config = dict(
    num_hidden_layers=13,
    hidden_size=256,
    n_experts=24,
    experts_per_token=1,
    d_expert=272,
    d_shared_expert=0,
    hidden_act='xielu',
    moe_layers=[0, 1, 2, 3, 4, 5, 6, 7, 8, 9, 10, 11, 12],
    router_score='sigmoid',
    normalize_top_k=False,
    routed_scale=2.0,
    balance_loss=0.0111,
    balance_bias=False,
    init_std_router=0.017,
    lr_router=0.000785,
    vocab_size=16384,
    norm='rmsnorm',
    norm_eps=1e-07,
    tie_word_embeddings=False,
    optimizer='muon_variant',
    learning_rate=0.00477,
    beta1=0.93,
    batch_tokens=[16384, 32768, 49152],
    max_seq_len=1024,
    train_tokens=282700000,
    max_steps=9025,
    dataset='wikipedia_en',
)
Below are experts of layer 2 (counted from 0) of a mixture-of-experts language model. Rows are named router (the router's row for the expert) and show model dimensions 0-255. Each number is 500 + 50 x the weight over its row's rms, rounded and kept within 0 to 999. Numbers have three digits each.
After each expert's rows: "gets" lists some tokens that make up at least twice as much of what it gets as of all text; "mostly gets" lists some tokens that are sent to it at least half of the time. This comes from a sample of Wikipedia text that the model never trained on. Tokens count by the router's weight.

# expert 19
router:516518492552425441501505467632477516614464545580469459489552549474473508498522483464443484405523505522467427490494583505408511518529521517469497536519489547478498551485459491512536459481432461462530456551459507576567507473368548514504473551528447530598501543552470488507501441550551483490513455421532558529522550494504532434494471484529501528513418480579437450489529504526521555545428553487556561491477465421523490455436544538569568558550426483474462620503557459442572517446453485477410537459468558420544419394529417576512428467426420529386457522418579448528559422455544437473436490420493423548425566508388462554507475424544522467504353541484438490474453586517451507472465554516581512563496477533490451554516515480515545544408550433524545471465585569563426427526429535
gets: ")", ";", "\"", "),", " |", " and"
mostly gets: ")", "),", "}", ");", " —", "\","

# expert 21
router:580490542597479449449392504539560556492485580483417465506502530441462536567553465517418584401507526514412484429427499556407476460447619463509553444398512423473479492439486442420625416465468535413435523535517507452459484491520494461594485457619444473486557532525512543503515455525457572506473404446529581476490543487463522460518439395512464517524409542528442525537440487482424424517412469525548482459508512507573491503463447531465508519425508520498449542481499492481542503572488501445485488452493514472501384490511480537556517441533456399527490500429479429498605447530474494528543371475414494589396450476460504448399524478615432529479460543512472503446541526583532500457540569589558547487505493526544437461469480556562435536483465493453424478516536483497502549441434440
gets: "r", " l", "l", " L", " cl", " Cl"
mostly gets: " L", " Sh", " J", " St", " l", " st"

# expert 4
router:487564481495495434520522391629481510451459544472503383536426495492526474524576468513447536452490571499527525475466495502481520528467543465460585453515469415457504534464456461482585462469462443440562385491455522563505548521478513464563453482559430570506475497529507480474502538588570513501527453489627454558489523487442464524409463412425474529465450531552513550525333510500431493474511535531509458415451502486602513504426556524509490551532561598530468603478593429403552515487445549548470558513506458419499500451550443536478546491524448529479428430495490517471599393517521558493392476424496453514513445447435397437491511423583512451475418434455458539524529545480574534499459483453539518491517450469561504488481499554511481530438552466456493503532527421536561442420483322
gets: "6", "4", "5", "3", "8", "2"
mostly gets: " Aw", " Hay", "Ag", " inv", " rem", " times"

# expert 17
router:564536520539482348449468491517489521490525509503410504491502432413528579482561377518473474470493508536464399483502588577550462544458534446472584512516394447412475590466509534403530415444509518496434536505574519544550493498480510484530514468602505537483524428498485529598557434460523545454537399443512518440522440533447563469470465438458439531462456536460545493529463478530458416520489525451599551488499497467411490569503506571539528513502604609553373579439492427527576420462452425449532490455519483390487450427463495486472565426440483519491423455419470542449485425525543465441423468454545499595470502525414478523503514461576521576566431464443518535506531572571543558561510518458538559566463431497474489462491432493497522544417471487516464504520593484552487570448496510
gets: "a", "o", "ia", "ie", "e", "us"
mostly gets: "ie", "ia", "io", "ina", "se", "ta"

# expert 7
router:618567541545483427549577479589528528501464544565442496559478527459504527472524479515474508436600481504492403466462550579495491527501530540463488511493469504448449525402491454467566484431427484461454414560475505548517490534427478491586434496565482562543525495516512526527504459561580521489545427476514458523528553494452557425446406435541479530469488600563433500569454502608542485511484512520551438509527497469573515483436464550553542552480520543515467566442518443444552474450493497468432539460533546436506420466492404519619526440485492552402423447430479428412527423498679435473430455459501457563439545458442463434468528403602586456579431457464493540466494527549573564499520574465525544534486469532499482461473495517586474549449578478534543535439622479532494525450425457
gets: " on", "5", ",", " part", " be", "6"
mostly gets: " part", " Pat", " Mod", " Om", " Pot", " Mas"

# expert 11
router:553482470570442467443428454502517469573396561498474505655458524584488587555467471510498414476532487531564452458549553563441477478461482492506471512502515528403523531515498412452539572493510422409469443581453547555578522573454472485544412499552436450504479506568468508517534487471527467525456567453528473491547541508427518417444468472498468558516516504612454531513498490551523514506534468509576484528564450462516447615517516594532520595442387587488477479432452476457556443453361376405519504426509440451471520453505492524471512532563469478480459435456517542468597476516504466531432494509547525627388538492479508454396491415531569479545405527512557490511455461451570526419529481502427459469497428462521361479424545521490460534499463462421511532528543548512491495463471530
gets: "–", "im", "f", "ap", "up", "om"
mostly gets: "im", "iv", " Com", " Tim", " App", "uc"

# expert 13
router:582553531549465431513551455603506537500465546563470472526483535433527528465516474556463504422584482505491425443483553586468481555519525522444462523513481469441475516405510455471558478462427486450488417542515504570515482555436501530568449491573480523512530493514507525539503443582584488456545447477514470511522529514463497422416438428500487547472475581550437510555452502565520466510490533516559497508503504441611518530409457558582544560491518543526472587441515419430540460433500485455428556486555548430518409454495412546587515435480465565414410455428493439423527415501658448473427455422505442556426545431433427457488520399619584430563430451486491525456538548554525580514516555485536559547481467559490491435504500481556467504452583472526499541480634524555506497454419475
gets: " |", ",", "s", " –", " in", " but"
mostly gets: " trans", " pot", " Angeles", " loan", " Hon", " Muhammad"

# expert 23
router:568564412578472414464521480528489556518471541558439473475454537501501558440474526532477541465527472519418437558534509537499519515479503565391524501503478507419549510452519429485553473439443537539479424575463563494470524501471485542512473442568484511485578559633507488539576492553561402548480503475492526487519517616461503453482553449427552530416548523555432444553536465462446497512495497565615454554516501475536504546526588531512479490485489545512493594415530449494504518427519436463532545398522487460439495500497316527542570505491499490480420465435556424455507342557591493511483453438532475481413533518420501463547502441510519521564437552485593406462557429530599557490531538573510580564552474513521472407473453524552532493489570522538414480510533558485485504430381423
gets: " of", " that", " at", " by", " which", " after"
mostly gets: " of", " that", " at", " where", " when", " after"

# expert 6
router:545556508559454435544565435567503494497507582579447484525545452447537533514469463531484541465497438549599417483491527550417436519547464485463488584504437422461493509546531475531493474515444529540405490533515544466511543531470472506541400443638487544540485521512477576572478450606588501441562464378504558456463560501442488447442529504542502516471579611560430525588529533517519485532501544534545483538559501427590490530437444524571525561485488465531520543433522478491587467484534487476439552478557523495571422555470422538547528500451491535417437527412454478401494440538599469503463493507504427577424586464456477463410525461634559458539424494479524533453537507566507532562545538446540561472399473558479494460480543574559510533458617503484453514435591474595565535517448505
gets: ".", ").", " .", ".,", "\".", "!"
mostly gets: ".", " .", " Michael", ".,", " Spacewatch", " Thomas"

# expert 20
router:627513512562439421556559493577526537532466552607482443534482516467540501458507473491519493447554477528478448470448587582490486528493514512465467535548461470430446520400476428478569535428401468476478416541477526566514492565427535517581488482561478519448517474548480580519533435543591498521542458434528492497501506493453513423403421453505461551470484616553477523582462466550484424559476533516539476501497518428541532503437507535522525557491514541530470594426566445421596452410496462518423500429527537460483450440521401534577533404432476521407408471423484459441540433528653460479443454477492461572432549463425476394454481425597621453532440498476522525490533549560590540469496553490558579454510468542537522493518480467531505506471558489490502559485590487526511521451418478
gets: ",", "===", " The", "7", " and", "6"
mostly gets: "According", " activities", "ा", " Cont", " administrative", " SC"

# expert 1
router:566573563561506433443510453523547507489533518544541437602470583480550538462485426479422556437534465508497382455542557501429496514553556464429506554484424422496464512491442439446563420494536468436482504480513546517472583529491467459565432499570454623583507548520464431483534484537521532451588505433562475601509461470502532423378470482483490488408466575553426482593478502521536506510542546535471417468515497420595491533481527453441503606502490570510532495389559541494552523589480423512452517441531500505516514446447493543504535449506502535394436494513523435494532473533574410517426427458547454523500505462469538569437454426602545457649502420464454536526535503540542505586570513463528517553457504443460536482564486546541530509476481393540529601403513500566514453501487449
gets: " to", " would", " not", " can", "ent", "id"
mostly gets: " can", " not", " would", " may", " will", "ent"

# expert 0
router:596535527534485438512476484574495520572460525500459460494478502446544515443456509533488520442540488554559440477515552532517495521410525457432506559493459487486492539451547439501528377475504500479487434554547563557530479577431526408586426493541506538478500498520522447549556476519575518566541485511469503469538527513448557497428550484501411556529518570575504529550492489631476430522489544472624529541505521480532455526452463550498614504561512505522502557438450450485523510521465427546453637476474561439488418438498421556535567481447428568461467467434573524460582430606553475502417499420564509527437531500396573479505558424553576487523468457477529477446602552555523528524530533485517585434497487547449603424476522548528423497428653453480510554477521456625480440484420418
gets: " number", " name", "2", "4", " code", " Number"
mostly gets: " number", " List", " name", " version", " Order", " Class"

# expert 8
router:567547540547462464524505483579570501460502602577504498482484571420486449593554447565451461507502467500543444472531556627543498428490463518489517628464465506434442554422519441397477495496483461454536471547474536536578438553435577496525515457565420570498559484446526479475470469528616423485445454479512500507493596488455486465474402406484502552523530550498395579558460485535510503516524497552555520484529500407550528503472488519545581556458460523541422585436487487451625497450530503489445641486560604477540480463481401528581523485502484537413491485491489508468506473534572484479446465498516501499479515394469467430526462390578486459485421508454477522500458544533446625508602488405511589514581535484475565436533458493550383503473554511539473497505475501525449514398457481
gets: "'", "’", "/", "°", "ir", "′"
mostly gets: "'", "’", " MF", "year", " Rock", " commercial"

# expert 10
router:587601575606406374561540487577570486512524551608499469585481561478533528451555523549473529466547450468502343464513515575444463503540516518479526517498476494504456509435553512457510547463489536517478443575421546502500436528578494436605416483570519514567405461487510490498550422497568459476496397487575473517447541428459512501465443420527427564429497551596474551555466432511565505514490501519525452485538517429537532549492588493572557529450523517556485591447539511500500429487536546524481563454555489452499471500465454461461491443512546475404482464453499482429514476446580467523441470425517455506360623438483495417480501494630566491505482446504459480441421495532505565478530518437514486492516453493538513500607526545584476546483565510452476561461559485597540548423446491
gets: "\n", " re", " non", " pro", " self", " Non"
mostly gets: "\n", " re", " non", " pro", " self", " Non"

# expert 9
router:504566519547423407464476470508533485514411515547540563594511568508537493555526507473521494454509536440541471526472500540456523530500526484501458524525395485397472544508570550410550539474452415507562501529424520460493505508495513542576496517566515487504489529497446490558569420526606529556491369555545470488424495501454431438553386442496467548429537509476605571483495468448470448532442464559530523581492383515478500510458515542526595500543462513456429585462434510443455443418471418463442516531522461499461487418461506584474453484454497529502459532554552495443530426579503369476410470499550404447442518526427373504380479471479480525553469406458512451403565481496548538451505463473464556515479464475508494477480451524542604510377486468525369491436488509571453485440431549
gets: "ian", " United", "an", " American", " National", " World"
mostly gets: " United", "ian", " American", " National", " former", " World"

# expert 2
router:607546510538460479479565419492429496562484527550472526520376424482525564429543459585501481460555487518524484499503583514397575528512579517474512500460510582483505535499585477537520380533336422415547453526466563431568533521560486472599528614558444535506523593480536547489578407567522437440474449462527495421430486551453520439463572466531484536443535615588514537592455478502452480494415478461555509493442475535491531540473483552460493518543517578447512563467527497483513524494436469492460540479500606486455444482506458521452555584490455444389525494491513466483559456527533453503518514451597423594472532484510516499566416434588569578534449469458502479475558516522553490508541537531511509435594443483515422486499419463547476507387543447431514567481525490591522491510468474
gets: "ar", "on", "y", "al", "or", "ad"
mostly gets: "ar", "ad", "y", "on", " Bar", " Star"

# expert 15
router:465506465562495383529426488529466466547465537521431485562440441444446513555534491455493505505532484551470448442525603482562422490499536509503385502406482493480464625505439419402563584500507524482517502570483535498520514529453396531520461488644468478544520571458527495547467483557559541494473461495490501540493507478452421503459482447510506546473516459470549545522391430471536489506527559652491539421523448484462527508428494442523468481463523434536532563502565461491530462449521544471473422442536471484535483464531467552497489533445545450446417491461479448555443420556408463522370421406537414497534532437475512539507536537545546513528349550546498363525523458536503504397487532478503650511532560470477522545511421490533488511409438471548460491525445551590440534458403468
gets: "th", "st", "est", "nd", " second", "rd"
mostly gets: "th", " second", " third", "est", "nd", "rd"

# expert 18
router:556531564567449516546497431568417508505469574620414418536512639450513502474555476552457517430576474494558459486455493564422454542444539547473514526491483403462452492457578429506552489445417487476505483534448562520513430493450531490598453476550483544497574547523529508533525428558561455542521445476598465432481445559389389482480411470544497573542532489519411424608535494513468547443464550547549523481473485500564540496550495502573531544533484546495458553468508529462394488533464456506546543404568554463496423508457515482526496459454534503495468524460507401485479427549558452464441481410516560483456555450410449500483596385558509468554472499544474492415506557497509558528499479422520585535510388556469494529528529494516522562498562429532469557421577502598513564438421465
gets: "0", "1", " tr", " per", " career", "Gls"
mostly gets: " tr", " per", " art", " min", "Pro", " Ac"

# expert 12
router:631562533542473432530561460586512526505461558578456473552482513423555535459550491516468499430535489547497413468473542596485464542493539521443488520518496484452437530445522453492561468458426490446471407572507518567513537543423500526603429455571479550520525503515530547536516456564602522486513435474513482502510552523459500450433421434492493557487477582543440512582448479495531481516476532529539482503513514440586536499417474535555545571505526561507452572431523447438581478433502500460467538454503548410501397457498424526572540446445454549409414465444490441457530409498655464481421461453502461580421547455390437441438526401607580443531442461470520571479540514563558612514520537484532545515495459556491490459483511469568502525451589468490510507478615533541466537449410470
gets: "″", "E", "In", ",", " in", " a"
mostly gets: "″", "In", " Mount", " billion", " ?", " und"

# expert 14
router:567539540545485438540514447559508498510487543601461457553419549456530560458534474495500502412527477510492439402506503571481480539491490484394492540498474467444457515428518476486559532452467496479456397507461492516532467488455535539568451553567477520563513479533449520485486429562552499470549462463491486480484536501459437487439387471551513544464543617589480538576458458558494460522479515564528483457466504470550555522332455585547553545446551533498463584437501465447483489449502552566459532419539572418505417462496412525599506447466401536456458451429428444408569433551653451496429469421483438516441547464442488407433525391576620478506466449433482497521518518543578519525525578528475570527515451540507497416440524519542433540460569491461498501441593531538517499484429489
gets: " only", " the", " also", "-", " due", " just"
mostly gets: " only", " just", " prot", "   ", " already", " primarily"

# expert 5
router:545504469579425448503554486483493469429465538519546476464582491509551510477501526391353533459456503603429488468522518442479452502525585463467433478517499479429469501573529414451547470503520398356598415440488513518533407555517439462457440439553516458497523528496533518436507441542536537514513440452528427504476559496465449468396530483512527535504446591560494500564414463446446526473504464558590533465542457474434480525436506516407481535510491553510411539471454455453472538475394486514439578446537504410480567485526436537497547453424510470540405404387533458498456448464416457427440525469549425525450500458467409516446557540504512487527432426511424522519558478479544556552516476531544540503452441396504446458466505463556439544538525445441470520606491505509484597420434446
gets: "ch", " more", " well", " most", " north", " south"
mostly gets: " more", " well", " East", " age", " north", " pl"